Weights of a small mixture-of-experts language model, trained from scratch on English Wikipedia: a sigmoid router, 8561 steps.
Below are experts of layer 7 (counted from 0) of a mixture-of-experts language model. Rows are named router (the router's row for the expert), up (a neuron's input weights, with its number) and show model dimensions 0-255. Each number is 128 + 24 x the weight over its row's rms, rounded and kept within 0 to 255. Numbers have three digits each.
Before each expert's rows: a language model's description of what the expert responds to; "gets" lists some tokens that make up at least twice as much of what it gets as of all text. This comes from a sample of Wikipedia text that the model never trained on. Tokens count by the router's weight.

# expert 47
What it handles: Clause-linking and, but, or and subject pronouns he, she, it starting clauses, plus table pipes and ampersands.
gets: " and", "|", " he", " He", " or", " but"
router:100112124141126130083134113154174087158165103122117148130124111134133108086106158086125134167126127096109113108134134096152131133145107116137114120132147150121101130148103124141083145124086101135095157100162123127172159163100146111133195125180175116104139088118142143120156116162145109105122133100109126131128114126126107099105102156160111121083116143086097085133054121128128130111154123136121191187103162138120162105117136097169145126145127123154119110144117155119110125077151124125135096141174151136130152172127129071144127119163130107148077134139109181156145155102109113143148134125138152142125094115117146115149130101131192120113113133158142157164113167132101135137139157077124166125157188105118143138108117127139119107128129117133149143127139129152105140120101152
up1:147106167135137130169116136127148133162114151110120142144112116091111131094144138160123128152113166092151105101131151136171113135128157135136145104125174139133088113143111128127108118122117092136114111109127115165119091142087151115131133116128162167152127149068155134071119138133132145188127104107128082149127172129112072123143117134128081086112138109110153134149122133122149120147131138157135136081168089152096135098123125153142096123148082114129172133102128150141111147146149090123104125092157158176091131093131129108117130105144127133149119124133163190114132143147098072158139161102071121114078140097158120129151125111123086090107100150123093115149090138124144109141119171159180115117132131129128139157105116118092119145090105161125121130082133117137121099160127182
up2:138138120141127125124135119175174143127133111119112117158132145168166130100131100136128130167115145122111129156105136166108106120151086153102112127107134197099163149107148127111159119119192111154094091097159114097153079119119125160141161098077149124152141113120146148167136073159102150114167095153116161093169119172144137119113130128123120136091124112145144116139123154133195117139163099104129173131086138158142121108139113079171121106111113099118150111135116148087099126130120117111148120138159155116131128108084143149158112107162097129109097106128135157087124143149113135116133117105096112118137132110144124117084090140114095134114100117136130129110164120079119148134123119105101092099124125151109151084122107067075104159139126129121121142161097172122101124158136141
up3:156161112142087109154111132127132117177146085140154122105095120118114144127129118130079138121143108174100105164076136129125112111136129150144134126080118114105119099161098146135137138117118091113115151146127129121110158060120084085206137137112104127162150137146144125131127182136141115145125115125136143134141106163134146154105158105104114159110115135081137131148110113151102104111155101112116102125102105117091157110156147155159130136119141169127176093143138141128143142120123192145117101120107129119157105155093122152168123145130116103109163146070163116168129137127145129130087162118124142116077134167132108114107162130062120082078144131105149128184087123145141154136100116116126108113137134161118136125154125115149135096138144147159127141154164134143159115086096156
up4:110119115132102120164127065140138100134120129095112140114134119161120120105091126102088138150091100073122084172131079158145122146155140121133087122110136159079105150152132179099078138123151099121118116116136145092159122105134132134117103121158143154158119137119144161107099101191102137108163105165110099111142147128119156077129137145133117131104120136117120098126121160094136138105142122168128187144161138099116137147128136125138092124090114126122125130144122125126126109150113113143216127147159110140095120117129154123094163107106132129124112063138114131104124188087145162150179177151096122151147125094137129124142127123122101158173123152089127141156148135100102103151081136136095128099157132117136116168146138126116124139121128136152123106165118134103151113130086101
up5:151121125138108113144107134122115109152172140120112107148104170148159098163117108116159112122106137120123142143138138138114128177119136123174123092165119142164111110116181172132078143166083136137107122086117168131106148129109163139090114102148164130117105111125133130150167138130134105127139156114069162134114087140140050142138171141120121142111119137148132112134113166154117123108110126086170132125128145113144134106122151080117134109156110107113121118145062137135114126102115110137087120148143129118132126138080133159139133127184146154132130126123125136134048155135112113122097161158102122154117143113158112092125118087073126109113098163108135135163138074113125158148144124088120130125117097159108106149113113157194102165086113137152167141127139130086143152120109124
up6:106141123095108058101124130124160112107162185139114131147135110175104115124104059146142134156089099108130119125118135142111036116076143155149158110130159106139125159114125150134119116128116091118117135132160119112163085098114106132157137151089175133121159085103110095145098077139118130146096100141171168159144128128129131155104152093114165163144140092153127110106145136089131067151143128137133154116130142142163159129113096106152148097108112114097121143149113152098145116124101089096116116124129132154133134133118139158161149090069173121155096122127131111107093109157140125117137139126118121128122117146124112112121123077120130124106125086108156094153142086127101154126123133156113102143163159133110136110138097105124140129108167102113132118099139133127135088134136168
up7:108159117090159120147122116130174136121143172091115149193115115110172145108074138100097146173160091125143153096090152086145114111156138119167123107135106117145071159137131133180092130143080130128112115124130113134108179113123136157130135102167147180109106103086143096122113159103133150125122103120125108104145115160147138113109162130154112123159160174182122134128146152151120148151102145119102120138174126118133157149152106129148128135142105156099109100155123099110125118113136111140165132099137111128125125120118134125137139128126116120167112103133109141145130145119192152152148128174107130129115106128144102099176146107129130144136167153146083135147121102160134135132164083126154157128165116118100114169196143127128148088080113099149152111158144131133170149105125139
up8:122089112143146072101128136137150127182159119161096101123098113159138145144140113151083184155122140149145094133074146104109128147103133123150116124115165125121144152131148151144126098145103088144094138145118115172106184092079165124146110109142140123174153148116091123115108106100122113104110106119159137128105106105103100109121122106111162147114115118107120133109126118080074154160115120138193135129138154127147108147092118125162116099119095135152097105163078122116143096080119152136105137100141139139105145124193142156105149132162095107122132162144159142097118126132125107136169130123155157143105147133116137115112135117096143104121118130097122122169086154162103178110129165115146093105141150135105080116062126118152145163161145153135124106133144123133127119108109128
up9:114130110128163132123115117150134160098087118120146109147093129114149190131127125152149146133089116114128142096149160135147109114086104110125138096124116123113104121130135105140113178139154134128119140150103153171128178153094121118134174130140146103070154115095091151126134169150139123119147144171149114115151103161107151118105160164120143114134139111152120114119117137163132107147151083150083155131115122100130170119137128096128128110131122168166131135095169100110134140140137135127102068125117091101110105172126177130159104092175144088148125089140123066145103073113106177114104163114120100092180158111134089099117150118150118159112138132172117162131099153105116142109122158123106141111082126115147130103123125137137105115093119123102139146114137164097092132157169107
up10:134123089138117136126110141163132079110121143139148128132099153106100132126159149164140179120166135118167121130131145129117182103154132143137151101142148099119157127111160113158134118092119083132143122104117093147129138121124103100176140150156127115131133164167104124098120176096136142120128128153126121126140142174084112138127105148118133150151152119127154121114097122139090133159154128116161191179170148069126125154115103146134116130122109116110142095112113140137115139113140154153148125128116135068090162115077130147126164183122154069166071108163112139127164116154111104149103119111134156146134081131114084078147106162152145108104141177128128134122078148121162117118122135146104123148115150108167157135112117154096096135109127099134091122104116135177086102141134137
up11:155127070103132098135101129116113148111160129109143167129164095135144161160071135101165136111127140120145150145121139148151070124134125132145143123159155141093107178129119088105186142135144150110137144137140107103111139111156122131122141141106106128101081064132121156096109157113162151139136126114109135131087130114175145123160136147107102119160131151111132167082136155097130112107132116158145144117110144139128137134100122119138091155174136118159138135135120141101152133132130140090130143191115136119134084160153130139084124125147097124167084160147126111156090166110155113126171119097140129152112088158116098101120166124115149143120143133085118135153164109116128142103135176123100156116180135141142104152153066132126094170157095136151101169132118145127180123125113102
up12:105131160094102116104136113077130085086157108155133127135148121148169111118116128143139120093133128126148166149141158127115160105125154092115130128119169196108178164199099119155104119177128091160133156102177125110109099114132137137118143128074118134122142152143108117093133125086129130161149123116125078129084115093163125142147179117118120129157172128143140132127120128084145132093174114108070129136099133177130126113104142093113113137147095136151138088130133131133110137139116153143128141139127089179125112143139138115153172139127165095126100127159110151142099098082104145144147118156082094123130117123095092120140142137169161101111145128132134125100128098140108099150107109127145113157131147123156140151113151098135172135122158149134117110138131177101101139094145165
up13:120125107134143156127151134098118144166150126128129165076134117167077104125096134103123085169103146115111130103140079107127130133123073188138167136164126136120184086160135092158066161124148127093100138123114140156110087074088116134133055153160160175124123140114117132137086126092108090111116131138104137114158120122146138133155135115108136101114142142124114131117111145135109134111140140115087166112157102096145165159124134108117147142152105135146157123146133129108111135090101140156100119116107143129135140126167107125129130143140108103130129129150143122163132126116149139148106150102111075149127099135109116129149127150106075112123155157140122161109172130111133115135174096113168084133140076111143131125110129168117088150099149119157164090094097151137134149103111162
up14:117113131102121136138115142123153125117114121172100145158121125142135107134130059140154127168144150103125123112101145116141093125122110125172073121109141140161121123148143069138126142167123119122115120133078116157137164110099206137092112066135164145118126117144119131119143121131123163164111098114162166116142138149145140120136080133129137185135094119153128142108147108091153149173143084146085126163131199179147141163101131106104129132124091139135150120109133115153160120128125126131121080123154128146162172145131116146125100091118157131106072112132159134144109136144159122098138115094078149113132145125112138144129059138104156134097128168127146121179152129132138104115116154103116110138119122124144113125136137124117149126130129090144150145125123131100109101060075155
up15:137117126138162106140088111124192145156166174083151149098112137134151084119109134137130109148121087090134102141123123123138094132089155167189131134108132139137104147134134151139136147112167122079079164139155108163088169110122102117129129117101136128147166136112146142107093107091110165148111144136133141100165083167139135146154127149131113111105134101140099128139102098131104158181147112145112135141144138121096118118118148096147130103089108146137127100139139134125132137146123154130146131168121151076112106189107153131124111136113123133100164157142161195103110178129096103070117132126123116118089077098140131133131116163128071107169142127070124130127131158112080122118115171121107134130134121125110093096120098103103113127119123141153117120131118128099089102116136109
up16:149092074132138109104153123154134086120165090107124111090100130165166130147065143086131129141087121132124108114148136139146116166140092149146150106151117139132093146156139144086131121153109115178075137179139144137096126139114133124102098156133169060067163095119116106143127109163147146165098112157115135151138090128164101172111121118136112140098138111126133127140100093135109131152107138088148118134108135122096133144119162147132154136123109112151138124127148069090142137125152122161126128106130148101141166142170144097176155131115148151142123081159113096160098123132142139101139131084142118122108129092130154160160119099124124154072112121111119118139130154150159103143133119116144128096128152119116153134132104124134108099060113184156145120121114138123115081129123143
up17:091088129155129157117132106156095136138169109114101155151133132104139138136149132103175084103117173097166142154160116169109132150138134126153121165113112135123170131144134134108154118127099117139107135171103122165135153082094124130133147082099134123131124088153115106147148102138166129144134120094105161127133110125135123093121126114121131180101113150164126089117180125136073139129117110107153147096146118134115096107078157134111152118164111131104124120137127127126083141120114116168129104149136157117136074175104159148069141168134155094140109126135130137121098112131154105122131115085068122131114098171102138106150136137137139115156110108146052111168142141129086085112173140110118119129140117175148173142138117129139140127162121141078104117138154119133126135139068120
up18:147116112095100117158160126123187168187125095155101108129110084134126154146132126149181111150136099139162126103109104146168150126093115133120131107145158089107133096123177106105131130109089155097123122129102109126118138151089171133157142123172167141123088117145123141121154135161149140130115120122131173136124126154151109107124152081145107122097156089089140157139123127134087100109164100163139104096131132110109124149172095133122121119102151160182121119111092160071130123126114144108107127139110132150078163131133120104154147146147092100119102107156172121131129112130135093119113129147153143141115136118075093109125129141110141128147090109094110156157149104144133157153113192105131157142145119137153154101139058123114153123116159106112119145126153145097119084120107148
up19:138130122118105150114131161142127089112152147123086119157173102103105088101117124123125180152112124103118157163125149156116116105123142119150103081142116116162113171159123154120151151107138084110099115100123104192132177111116161116129142128100139144114085100119119168115146100098082170126138144151143127154172102144141107110101122093083104132082128121094084163118142124104125126118109142139116168136151142122105175101140137120123124106102110101112145138151123140119182089123139129141178179153091113149138128142115155116145143152149143105126128118129122129151106135158130148114100126101108154131143070162154129138153101129103134118088108132086161108166155080119110141144091134152063164131163099098138154104124105141103169119109109165142114146131154126138170118135111140
up20:140128108160154104132110125138138101166083141118101126113128163162119156085176117125126185116101079113099087125114103129155084153124110136157153131158126157104113118121123108138091164127124122131089131120163165137154162163134157096117146145124145134136146135151107106093127147124124121167146122109102126143132097138151117140184134113169128115112105149094105128108131133157110146170157103133155089123129124098111112074127145139122141135113139134149123131122128107150164131122122138144098111116156100133125137130134165138130112129125098139126094157103132172122146099166109116097116109142150145114146138175115185116115168115139145108124152140102151102176151139110103163105132117104102123095091078145138086092173132125091103146140079102179083133158157141105101068083177130
up21:140150120172110133172153116133138124124178102135130145171136139123144105075123136153087101122114092140135135151131104080157168122152142118116133049119112156101121122099127187104127095141096111121061131133146133128122121153143147105138112157136163117096153130113171168144152156111125126184150106118144138133122116149160151157168161080117127099110158096175113129130116160142156141122172152109129127146161101133105130152155115119132166111140138123159147122139098102152106131134130143127140156128116108162147124136105151121147178112127151122088140119128128147140147132172124136105099138119091111159098095101129134122139100147110125118084122166107103129134135118078122155107148102144122114098137141105131132105112087051158135116103183113170145132119084133137148132099140177
up22:089130125080155133101129147145149119174134135096120132106127120152129155128175151107120112133148094119149106096150095118139143170096119174108124093133093161131162140112138094158143135080116101132111148084147137122112131115144128086105115104090112134128134136127102144131114151145108149105119095097175118167149105083166138141078100112130146139140142149138126129103105133145113102125112129138104158121190127115106176111116128204109131123130103115116105111108139119113146099108097136116119146170169139075170176197119108126104114128147132116055088157147146109096147134151152145110132143112163120146121075095116148141131164149157135138095132123128171061132112099101121104122136100134127105115113136134129098138100154108128131111119121125176166132145111124152125151118121148
up23:097122177140121105144132161150113080120117120116122102142117110130089159095099153104129106165098133140127082135093086150152115093130110128102110105097113156068139130129121142155118125142091142122135131109127135146169176093143141129120135140159147118144122130150141110124069135109145108113129157118111140118158106160104136095119104153121110186133135107163122141139064137123130117098117093133129175107160131127170164081143145160154108156138109140139110137135130114124113153134098127104119100152126208089132162154144132088158151138105106159139141120099127124114155131104148113168116104081129119137135093145086119136116129156136122140109106114109179134128162110130116147110126174096136150122111079160151156093134122102145084126137163124192175141151096104118096105163133121
up24:117134172105136133100152170157154130164165126064172085130100090152122128129119145116133123105112130119129081140104131117142183163114116123142148095160127123121136120103139131159129148142139134134120136141131086123097139131116142167118067166091110118146108107100169104153145147075145115074116150119172096179099143154123172143110106157135112124169172146094140110150145112173138120110160134098118166139111199145132154185107157108135114125089115113187158126142114129106165140101111127141119135119149119127111140140187153150156165104147140100170091160151143104130153115087131096158119133126128113126105138149139103109101100141134099143112135144124158139112121162127100147105108104115118137149114128134130151119148093129141137134116143152078106130108149153107132104153109119
up25:109114131094107130160098121098145126162160120080070152119157109105110111153145143161104122153113111093122163094139115120146127164162136097148122110171163131129103122168090122154121168117109120139141133105120145118129133135098104106108146125133111140125085080114126110144129117113120167157111123149138145126114134127154145119175144066118152152125184084109080174097128151072116098156093165147120129143116095136131133123177142092132117125125131121157145136124097139114140078182109155089133120129114116149143109089173132149163124095113136102100153158121112116116099156113130097157101143102139152162148083136130156105088140109155104119094130116129159130175126098094147131133111166128137150120144121089090159137098099128127128148168148128118113118145135142136085094171120161
up26:177095090122067163131106101130145117163118162130110068122117086168127123104144133104112168117128156092149116178102100119153116099139138122094102141138134124117143146154134125140110109154154092150111135116125119111168165066086128155156101142175148166121146146109112154088137132095131140164121126137151138116118092084132127142187130122120108080115103084117124127136152129114121120109119130082124114106140107149107140115138105115134141139135101124106131119122112140158170155139181127148137128111113113140199142131122184124124125119125085123088108187092091132094084146123103137160119152174102109124101074106104103095153132127101118152129116120098110112152132151145134128145153126085134123140108145092131103146158135134150176103095147144138121105151112147137123147138130136
up27:138162087130148159126107119154143133170146095152139125129141088132135139128161170124138117159159161157142131146098146156140126121125184106147103153114128114125130119165131088173141147143137101148111126123099129094130130111120165109111137139125113121099139108101118169128128053130152139146166131121120114129122123198170113051121158198106123159110132107123125130107139137170136133120142120117095118094164132129115106167107121087101120120144132177114129127140168113111089132162170169118130177119119133156124110145089145101160164166150138126129097104067105154148110179123161147145137156156133128129119097085120151097131093118111096158148105114124119175127131144135130151111164156148110093066151157119124131122110131118128154136162109107130121141120153117103117131152132151
up28:144123100115103114159128114138098135123079157092141082127120122142172139109103147136116131149135144119106145188123158082139099135111062121096155091159120144115141085160070121121094118149122065161134182099123136105153125119123134120139128101139140119125161116118139130103129118114133120148092111115145182127129134127108065130157139105125095069117141160105105126101129124113115162129140100119131158064128144081129143118127124172138133138133156135136114170153157122108136105107148111139116098162093132119142097094174160116167108082113162156126112155130109125120130146096169141117140178128137101126148113109176103164105152138119118112129131133118085087146144169169111114161117108105107121117115108143107126119153129154105161111137140103118107117163103101111128078152138120
up29:128141136084108068131138132130173175124124101168104112097142158112108137124096129103147142129124142105156109143116126136070128117173120145110159052105106152140117112144149129151175150108124081127081103101142148139146118146156105166121135160159159115125127138128136114142107127168134146134130126140109133142145155129124133097101161128080140136134124137088131107125131098143135110175161090120124123105122138142149147133075145143127093084121134131118156117094121097152150097162133119151096097165119137133108113130088127130121131112162135112178125115101156120130116138168121099095117120160104143108120096106183107107121099075130138149107180097122159196117129125092087100106091156105076139083136127121106119126147111098122113148110158124181150131081117126139131109111138117
up30:115126136111145102138111145127137146132125116164144106136147129136080145115107155130063157114095152149102139124131147118149126074133126118119096114164124119116164085161117155125127161121094113150092147140087106147112124144162162117102172138111153141175126131094112141122161111127153151144154132138151146104133138146157119143140089112125136118115140157164097157085130112153155138119093136124155113140127077134121115143122122120134132137079135131138103106164091140114161157129144115168126132146170087132148149111155164117142151098070127068149117119160095148142136143142124125133091114158123131165122098159159125132144111126156114110121183150135183110127091135115083173099156176112100116080141132101150156092116101131133151142127120113131140129091180145079104121069124178
up31:128126116156147140185149098140154106169135114112129141150148101131138142125149143102106121149120173116178193123100099110135166110138146115145130116129141139101152140137166122124114129114126143140142139129122155114105125168105127159137095126143153159131145083152146100102182117129147110157183109135097133127145085114173143123126168126126149115115124109170124133106148160094113167142102085097116184100113117122117133119137101080131120123154144125131146106164086113132115141108117138153153163144094164127110166092172125139148147102152125163139120157131104143158116131158109067159116106089087113152127126108142150173137156105125120145110142125131170149170145138153164115136134151102106152054128125145130176102171130083138122097154133168140135165102116111121111093161117119
up32:122125122106161098126096097126110161152142128121103082097173140149124121122087128169119160138155131126159128095176124132165095118147147152178082072136158140136129109156161143119129118149114107139132130100118149138126141167139150111143156154118171122116152118109152128088131091116139149111138095134091120130159153165187109141136131139133134176140138121140142087102092122097165092168140164126142126158106163155179140135167158160108113154073118117119113104184168122121131137120119129101126155146115130161121163147105135165166134135123132129131153134110146195129077172095141154154157130094127124146115136108143132115123124105110132142101128131082127129139169146109075128144173178130159114121142125122127121147105091103112109112142114151154143139148110153101138144090090120
up33:114155154135137108143132110151160138123156115099130115119163107145115082155099131139140156100134142107083126109185117150107105085125129146150142133143144101118113125119124114146151123120142094108133094124117121103161143149102149100113116135130159188176159136136119134112100078125137090112110117115136144129146098124190107141116185134118135172123148111125123117117131115138111109105141133138123168134148173137123146159125139137112121108102142135107129104122135128105120088130104142107121161129123081113130179175133169127117091146131117133116113097173116089155089169121086144101142124064167125137104090121125143131139125134102142161139134116112128150129171113137125184134168154088126148184137107101139135159110107112110135117124096115129154140134166200169144113079092053
up34:113087111135150098158076158175111150139114084135117109127118157104121170137153139151098190118135078167144144150139129130155115095101135160126151137114159109151110122150106119108116169136070113148120134105124074143129117104134140141169134109129114132084151117168152097136116136145133184117160096117127133161132153152125132128128139145136148116124105114086108109166124150146119125151126113131122149153147145096153142185082106113096103150164127154121121133090127143118142129117146055132152086144125068118146137140133121100153144101080170131132118113163086121118116157135122086172134144096128165146114137141137100108139158156137138151116122081143126106129087118147069114100161107105142143144128108112101110146072082120119115127079134096146145112128117126116112119111119144
up35:132094151139141089122113119121141124133134127125108107106123170140131161118113133138093164176142109134176159156113118094123151110119152103183166107158145167129099122160123155095137164151106107130113144114097149053141149165109142110165148120122163133140121149117136130154127121139118096158136126131110150125138141123131172118173161094147126117118102155095121172143152147101102134146147122131158175137085097118169167116127137142172161111166108156174153115161090148158137110141129110069133144144138126119161123132140106155119122144147150167082104137096115163096104172120125119149131161100146138120102068096134125150102177138110099124120175129152126139186123122115112146141148101174138124129125111120100103137120120081124096097136135170143136168138125133150102120146116105
up36:122102093168142152142114135119136118145123134066067106129144112141140122116100137141135129139101162145140152100156136169120165084144083099170163144120151123139170124154139152116094110135124111137162118137152114170144110106116119132135147134145119164143115131126138106146170143097165126169099086157121127142139108161146096154127182155127169117103088119142116081113113109137058122166143129138112153103115079106167111137112094137137128129128122150114175153156127154097087111113118166122115148141112108142144124112102124081141113141098140110120108139139121108133139145128129096051148149094106072103131145127102127096111138128147164129102141139135128130113100116125123137158129141153147154125106161165071135101158151093161105122095147106114120118079123109158107108123125073
up37:108134142124100126117106132114146126055137101135106143121147107128087173083122115118135156150098087089114132132140119165160149081158138102119095145114160143115126131139080155156112136121127094133132159112156139074096145111129133162119125143164080133127122126138113139179100125156120122126129170163164142097110105136100135076138146140104074131099179113166127109120087095136128153100084107149135144128153090120149192127124098095128133134158141082116098109137103114156109138129114172143144099147135135138146134117172120163137128128129138144146087131095142140148145159132160145126136104202131133165137129104154104140118137139172120107135092169144169146136160136126168092153114146134145155118117166129090132131107106124151138164084133121144128159148143129152117097158118131
up38:121122139141150117109102127147133127168117166109094100090108103083106157085143119100153173152096110121117092129130126140108120085174100138145148095120125153088124172119103145087119121176132102118143155094109110144117131040174154102115121139132116114131093165133096131082132169133132101117085126140161108121152139159116145125087139174162108136114136138153116152119113147088115125147111123144130107119117120133111172103100103117140152118118114139179160132122141153146121101136125132126126134117108099158140099164143150102121109122092098162137142130116107122144128122116121102118141096192094124115123091145177140187108120111124084114144151135141112141132150105094129107159111181138102123071138132102138106143120101104149096115121105146177134146097096118145098167146101114
up39:109144151151121171123137103138139146135163165106129169123148156156141153133096141127130173152106158128113128133105132162079124090150149131103114100096115156128123141129121125131177120131110118125129125085126098127119135166142161186137146150109131175129098091106099143116109144123096119124148125156137129172139134168136078149127149072115130118123139140135159149121103130116123141156161114132135116141086105074171132105153077096089074131096080083101113167169116097166139118089117117118107119135137135106143095143162166114086145114149129139132102125099136151136110154161110094138173151125125106122096140151123122165140137138101118129141119105131151143139144150145093155108136122166092090067180130101165076124130072134120116129087100142135106135144122147145125119114115146
up40:134151133098117149133102125127113128134133163136127137086155101124169128116106121130115121153125099179096148141129135123138142103123099153138122107162131172175157132104140141078133166143132078177144115113126099126143153108110112152125161169172136080179153077124157141081088145120147163137100155120140152131115135170180101131142110170104125130139123109132140115110151091137139071110122169141089126179112115110097171107108187155093102137105114118157118132103096076126109114124101136129115121112115141166063121152113134145162174116129132106140128110146163113155144140110128098158115129122094124135119121074136092146133102158150114150123143165116119108159137140126122124106117120135142117174124114124097140148141116126110173151125120112156124175179115092134105103125135159
up41:114090155060131148153155090138131125154083124148145161155142138138189126113104097124113133097159104120172087134093104117135121154168118173179126134125133125080104099125120131126144142168141134134123108132125117121127135139122143126159123154105143161104107116114095115091118160115119131141162117089124158123141079136119119105150105132111115106134118122146125151111158121147140137068123153130130108131098100148124165125122122144122094130153091067152089076134133150177145160094135110125165129120101135131107133174111136175126152136182137111119115142122110107149101145131156131168160162144133152135108117117115133118181137139105111129143131123078099139123122157118067184080136155131131134117171083120128153118150083140119151087142096108167110151140126123096119121119140077
up42:083097101147149135159123144093170151151143165119153112151087122120104153131112106133150121134121172093133102190127119151126110097127112143127159094140174097144126126119100173120095162076099067108097116167119131123177149091084125125172130094104127118124112110121138105110126169140107101119136124147137133134164083075128138154146108129092117149097128128127164165132151121172133163168124168113117101094132117159161135145111087143052094188090156127116128166097117141127127133105117099113088120104124129125131143124106151123108159115096129137132106140112122103141100172134111107137133139127094155147134115152137153141125137148140142132116119114119107140124100120136130141087145120138122073137106128104140103144153081101126121104149134172127176133102147123165124100126111157
up43:149115138126135168100117126098150122166134145096218128120119132103166176122179162115125147121125090122185138173102141111143140155104127101116147114155094137126112095113127141148155096114110092104079152150103088134079091141146131155134179130107105112100150116113091152084134133136098159132147146085126156122150158156144108081112139137134107083113134129145103165099082168145132127118165113120111131122157182111123135129110171121154163168121132085135147116125141116108110148137144102150123136147093141159180096142144148137124110139134158120164106117152140116160143104150116169140165117145116123133097126115150116112107112124179124117105088112156120126154129132161112127137117151139173121119122139115134135159092145093129108135131158126129081087134098085114121121102141152
up44:131064147158169138171099139130143066138127091128140150136142117124159140130159121138122147132108160137135127083114101149128097143146144082159151097152147103106104128163092136148113163166118133151086130146092125150127140104138122148124117149123135111092119128089128128151152077096115129111101134061126081145138116129122152132103094181168153147115141110139147102129105115147153172119112128123100140159091147111098152155119127137185127110113089150143119114146126141104151129077172115125122152168132112134141109162130113149095142170166110169155108101125146117143127154105087149139137134126149122120119168102107125123156157096127150120139108119062150132147110120135134122140153111131127142114152177100133162135133136111061125168126157115095122157155170104167115158120141096
up45:148141115144092115133118160149173086140098108094120075107108146129157115079069101114115157119126130144144121107130133098125112172097129114113115127131101093137156141117064118153149092154134108171139094073136135097138077112105114137111126116135139162146134130191129140095097172145100189130170130116096117124106123113154133111120121130125110112104114142110089138115148151134111129125174093142165179149165112098159144117137100130116107144132136117118133161128156102123103108143145142142172152113146121115090103104145092140161141148134126133111119128097169123175143103109096116142126135144154083172106138126127178133092139110140124085132126153107135147127129154150127151130135127097131153096120118113120101134133147127085079162090153116094185160171131139147120099129106132
up46:118130103137137139124168113128114134142143131140077111104071124134087132132162141107117162123115128112126139147113164136147118119146117146148134135113150134088139150079165162151150147105165113151111159072112125146121141147109163128133111089166141127122139148088092111104130144160099113110126129153114124129186108133130143099138104112114129127144143096118120130078122091191131131089173132121113141125165119170150183087130096100116113146120148127100102101093127122147118136107162168098099146073116076122141128174108172112148159099100124081160099127106100148114153131129119128140101146156099161168146055107157147156176138114112114166137102092146109164117128127152159134116102112103107121108086154127145115155124132100154142114133080150115151153139132143117136134142121137
up47:108117111131126115157122115188144090183167126115095136160162151083159169141138133098092115153144117103095102131140125109110168126134153149136137113135154182109123125120163159130143138147153141133096165116139168123115155110130116088139134145129195120103103140106094192122151143105145137128153129119166124071133151128125115148112141116167153087121112105108126094154149139143151115114127104126134119156126113118125128085126106101083138137130129092124152150147146096106134160115127152160089186094112132128082132125146183165120110097157116139101173118131181118170085115159109121112158145129134156161136077143155172102114163112085152117102115133154111144160154124134127132107142140139118119145100159123123111112110094142111147136131130094141144160137080115147146143129155153
up48:141094105162136114148108138176073189135111125103145116149126151115137137136133086130144140124083145142112091096111137137155149153119107117141115121154154152118140131134102138125148132111106139136108140122115068141139108159183153126169106169154119120106126123097098164183113132135077116107129162132086142125134159172113138112126137167102156124126098158140128129145085134111115124115130144127160164164112100115083168112104053115170127128148112149123150108128120139125172139135129164175123160082189118174119144104104132137161180114112085124112146120171127132126169138126104132139144129146107096144107134137128111134127136128167152135085132138143099140131122136149150116139118155143132142130131119118122121106119090108170095115156128146101107173209162116108097137144138122
up49:133118123132152070125114112150136125186109106082137131146154138189155144105082140130091121153123105161133128137101124134114097134142124088160159101136151120164173135113123127140129188126153109099130125168094118130137165165137117165109144098156103148127123110141141121144107175134122154115096128144108101159143134106135132093119117148104128092098139126185123168107131154143134155172137125144097111149113149122122124155129128115115145120106143093150161102140123134119171105096102131105112134110110089094119137153150108170189137148155095157112163156121135151104130138123162138138108168149090094129076083137125091149160088097098130133134099146107099128146141095187154107126182144164155122086095141116135115118110103109111121109139125150083090130122129144145126111128112093
up50:076103099145098163154140143178153129147106138144137157128097132160166128147124146133119131158140152114059096153129123174129137141123149106098161133127144112101104180142127155121138139125147115135129133135144130128136164099098174099151118122127086114189150130090106135126108125170102102130146121105170121136155125118135129075098118129112136163129097108159149126126132146124100127170104109119164172110087131108118141159113124092102142128091139160135153155176088175116117101127123097147132097127150141109117141119131124122161114127141126128163133131120147150117098140158167086156153127141153080118097165118143140115136152133093152086126089144155160114133139118148121147153095106101079135098148129099127081153120109153055116140129101111170136102072136117150147123105110156
up51:102095114112125132098096149106164142190180148123149142129089123141125155149101132119204098139090091117136127134116151150148124152106127115116127136131106091096077113102124140124130145156075101162145154144109123112155118082127133119126126088114098122113175108151103152131094129202098115134112130143110106139155100146126129129155140175126140107103110125129144126124132162127160140141165143120150118156161100102147137178126119095130129149178142086155100105129150143155131195116135148133149164115128167159134130166119132159110165148124133166127118152119122152139087112118172101118144134102136135152120095141136142128126138200107161095136150118111145150104096154105122154121108125136135159155134138139136127161127082195125113117104147107145084129099121137133132102110105097
up52:174131134134168098113090120114148097120176107114091122127107093124132147116143125118138102161114098133145129165147131118112152124128113101140121121083124099102093164097113148128129126100124137125159148120089122158142136095123161110144116116101129130154083079126142135102118134115155117140152134123136131135149131141158099134141154107133137163115135094105125146100083111097067112114124139127127151183110119147100149126148118107130129169134116068089156105138079144158121112100128096143126126148125087129132110100187177117131144145139108153106080130086152171126129153107146101161135124126097160157118059146147062092160126140125117149154101129158154130129132092115106115115151149054115156095147157111116147126119142147134152111132093162133126096147165170116096116128099105
up53:164135066149120109136149176126124110153172122110131129100160075161156135103145104119161155128126148136093113107101134122135135126125152115148091114143126130132107135099117140127160170120117130148130133158112107144107139150139123101104137118145115184099131111133121138147148131103086140152121102172112121174103115142138131097134191113158110152147156167115119110153099123078102145136114111166139140128108120117144154107085115102150117112114113097123115093168125137195098095114124099144157140136128068120114135105164116111157152182131097126109178140129131124135095145137163149125088111076111110186177100135145134137108138072118123113159125127128121103134157117102135088115138105145089104155122151133123154155153111098133075119145135166161136101126110138159121079129116095
up54:085112136122144146168122135118133154147199130123138108121081139165118166164098109119138122114089121123129149126099158121173142135095159145135180126134163108120115163121140096146156145137086105110138155119144137086145157134111144111146148161128131146122121125128158134133142119076152126120153107145114136156136119173188124107169146153082121118106129133129111116112113111153079096121112129178137161146171140130113139120157147113107096136140134165156099075116154110117132105097086121163087096130081116155145139114141131176138143123093092114120124148114112095115113128140148137151175103104158146121113155106099129076128157124101160162171160166118099126144089141109064168143124119091125149102117111139128081154087106121135169128140129127158163129119124143141104131144129139
up55:117157133134099075128126177146126109155128170099105131166099133139124095131121099061189103153137083089140097075136154150114156144146105115146157156115133175147144089134107164119097157144123121144089142115092077171124124136148150113120102113132171167160167149112118132155163072102155119119102070158136119132106123130117109131098145127115145093104140084118152131115112091129106157160088110160089140142127146154143131106164138121129165138099088133105133128105159157150123082135126123145150107118137138134101129167150149138153130141082120148120109185118125131127146105099138149124137151155184156094092120093145122118147125115102129157127115110149134095116109152145109147110118160149111122128158105102129130125127115128135148148141157132141121140143112189158108157120114144